From a checkpoint of a small mixture-of-experts model trained on Wikipedia: 15 layers, 1 pick a token.
Below are experts of layer 7 (counted from 0) of a mixture-of-experts language model. Rows are named router (the router's row for the expert), up (a neuron's input weights, with its number), down (a neuron's output weights, with its number) and show model dimensions 0-95. Each number is 128 + 24 x the weight over its row's rms, rounded and kept within 0 to 255. Numbers have three digits each.
Before each expert's rows: "comes before" lists some tokens at least twice as common just after its tokens as in all text. This comes from a sample of Wikipedia text that the model never trained on. Tokens count by the router's weight.

# expert 6
comes before: ".", " | ", ",", "; ", "–", "990"
router:143116155160125105168123130156133120130097113120135111126149158128156154084151082124133107180147150144138138116124079156137108168170158136132061139164120153132084139109130116136175110157111122181119113130116130110159112115155132141134091125112091102100134116136143150160148154094146130101
up28:144125125136107146130167096120154109142109135149127064087099132111148097089150107102123105166126148112104093112167127150157093135110113152123126139130138159121176073132145147089144133137118126127128162128102086117174096130137144143149107127135122129164109090111100138103110181114090152147
down28:123105152148131155147137134129097140128141095132132125141164101102112120110134108164138117100161136108132139104152143095108138119148112113122127136124139093134182134112137099100161099085130176118143129145135150120126158076140130108141170128112157145166135090055139176140096086171100099126

# expert 26
comes before: "\n\n", " The", "\n", " He", " In ", " In"
router:097154094122076145140139159092155115116088163153148185153113150147146149096105106153111157137126120115154140108125155136135144115099135166089140107166138151109110136122133119123104116106132141107153149149096125130101089148148130164128120136166134117095164173144110133135112090173074136110
up38:132149167138142124127124155153104122098098147157170100097122146113164169136098164113141135115138111123144172116124122130158096110124152128124103142156110109119101131138103170158128131132150119183115164179094129124144118145157122172092113113126151120062126141124121092120088114180110146128
down38:139120175129126124060137123123153145115117069133131100098186106073119143156116122080122126099140152119123130155120115129087138138142169130113122164154120104081112130109143128137133131166154160100119157146156133103130115142093096137108131154129081134104140164137144097086150131125137113122

# expert 9
comes before: ".", " of", " and", " of the", " to", " in"
router:135096119153152117068109192128139143145149089113139103099112142119120109111163119094132095128143122109109166137143134124082131151106110133118130148101125091139106112123092138122138080178117107162139115122121128118145145180127125125118134132118147077091104121093107124095074145080121113130
up30:134132099150151159111106151123155152156126144114088071119111116154112123145155118101146172125140095107134111132119087105117111125164094183115112148081122138158085139140155114081146092141097183152114121124157120160124162103149127166132109123159153143109124147099115102103127142149129112121
down30:101127128095128097093143128124097135108121088171168158114125166138167118119132109100106131134177138134162114155123132123128146110120132161191120164134111124173125137177105095141156140120163102094129095150157115079133119122099128119110170117109124129114131125135115118175174102137154110156

# expert 13
comes before: "'s", " | ", "\n", " was", " (", ", "
router:126135121137124128113121147155161175121139132110137155139104079153133173098133123117135145134115166141116122123184137127117141109184152148117106124120159132149092137131099093152091081097166119123156124098110145150155156174165134148147107108082128142123157151088138110116154148155138168100
up40:133111111151147173150149135149136135129159135150108101126157110174166102111095141105098112129134141132158084133102090151078148128163119169093132125098122113125133111128110152156137116126120097108118130105132164121127145210070126136164167128124124110131153122095111135111126109163093122149
down40:143093121090171110088122127122173130151127152155137149080139135163096132143118137136126162175115194153086183102121102118157129099128127124115132152140121122133137087139125112142134132122132158158107126161115128110092101098166136164125095136131130116141126130136157108132157189133154101104

# expert 14
comes before: " | ", " |", ")", "–", ".", "; "
router:120103085108139136135122176156145139126143149161134160135097146119130120102132167139132103095085177182079093160140174136134123138129107145122101137145101132134147155084084118149147128176131145127128135111120159116177156159109157123150147107110122129101126170165094131148103131131120118118
up28:157124135136121114120133136136101146119088155120126148083168160140177140148115147127099146155185136122124127129100134138193124104112137088128094143109115097106149157113097153075127123168119097152119144143122153131161130154131123102110110112070156085131099120111119121153115119174110159121
down28:081111106121167139126080143152210128113145102139107129109137121110131125102150126166120132100129120108155190161104112105119134142142121167121149110133131130141134117117116146107103113059110144113145113129126129111109113123157098137130085118122167117112179148151145129114140079166129103096

# expert 17
comes before: "|", "-", "| ", " |", "–", "- "
router:133138097151133121100153098196131150116096098117146135085123107144141110096080156155117118145128166103107108144136121140131159134145116152107140155156113149121112123131110114127146077117182122151132125128117162078133098098138097083121074127114115129094122135156095121094120142085126124091
up29:076097118136136097135150138157140092154098109133130142086131097129128124152160158128101129075088148155180102159133119174085123101094165109160129176136137146122138148173088129109164115135124083113104119116140123153095121146146143134121117113141112127144123116134113152136102092142124160154
down29:164080116106117134128144131139143159129166106156102116126126126120114093064147159096152154150153155105157089167122123130162132180098103127111159140149152114159136082139141145091111178139129140101109116136117144157136095130146140091129131143163113135179134135136107127120112127102122109081

# expert 31
comes before: "0", "1", "2", "3", "4", "5"
router:153134112167130150166114226164170126120148086147166138120149143145084128146143079144120094108131134106141123140111129117110134131098144140178118130143144124160158135141096109135158142158171119121134118158143129138142154141136145142162091127142113089095123113124126142126157156101096112125
up27:078155156160132134130110114112115151106114132127102157153130169129123136135159131125110138151133160080120157091149134125079093128143116133130154108156148087131151115170149109153144135173123151124114108119177094119109147135106149093154140139113073089158154103105139157103158116103125154164
down27:101127120104101130095105149144102157124123146138113149089121132083129147155172152146097156141160107112133133109162135129122094094137140132105167133188132119141135081117126086087149134149149117133123108110148138110176133149120126135170092158124083123113167169088142121116095127089102148139

# expert 21
comes before: "\n", "\n\n", "The", "==", "===", "="
router:086126109136101156158113161122142111115094129085134125156137157151128112056105134092130129118159119141126105157109124141152142101160119154123101121120161122104152118110127109124107102113109159152125123106100138069091129159131158114093138155109138103168136127125058148121155145115126155083
up28:160149095124122113132132115132110139124108142119136098127126145128156128117084104129110120118124163141148088118121089126135121130093130132087112128097188123136104117156142115112114082104129124137135121131190128159131150102129089102134100116175098105148122098179135067141141110147079141067
down28:110154132110122146098105122136141127107128152138135114140142119129144165136137128128071141155136109129125110168134163111086168127118168119145094103119150127121152151163107117133130133103142161165082129156110136142133108165152141125052137148154130139172163116148063176107120121125100135090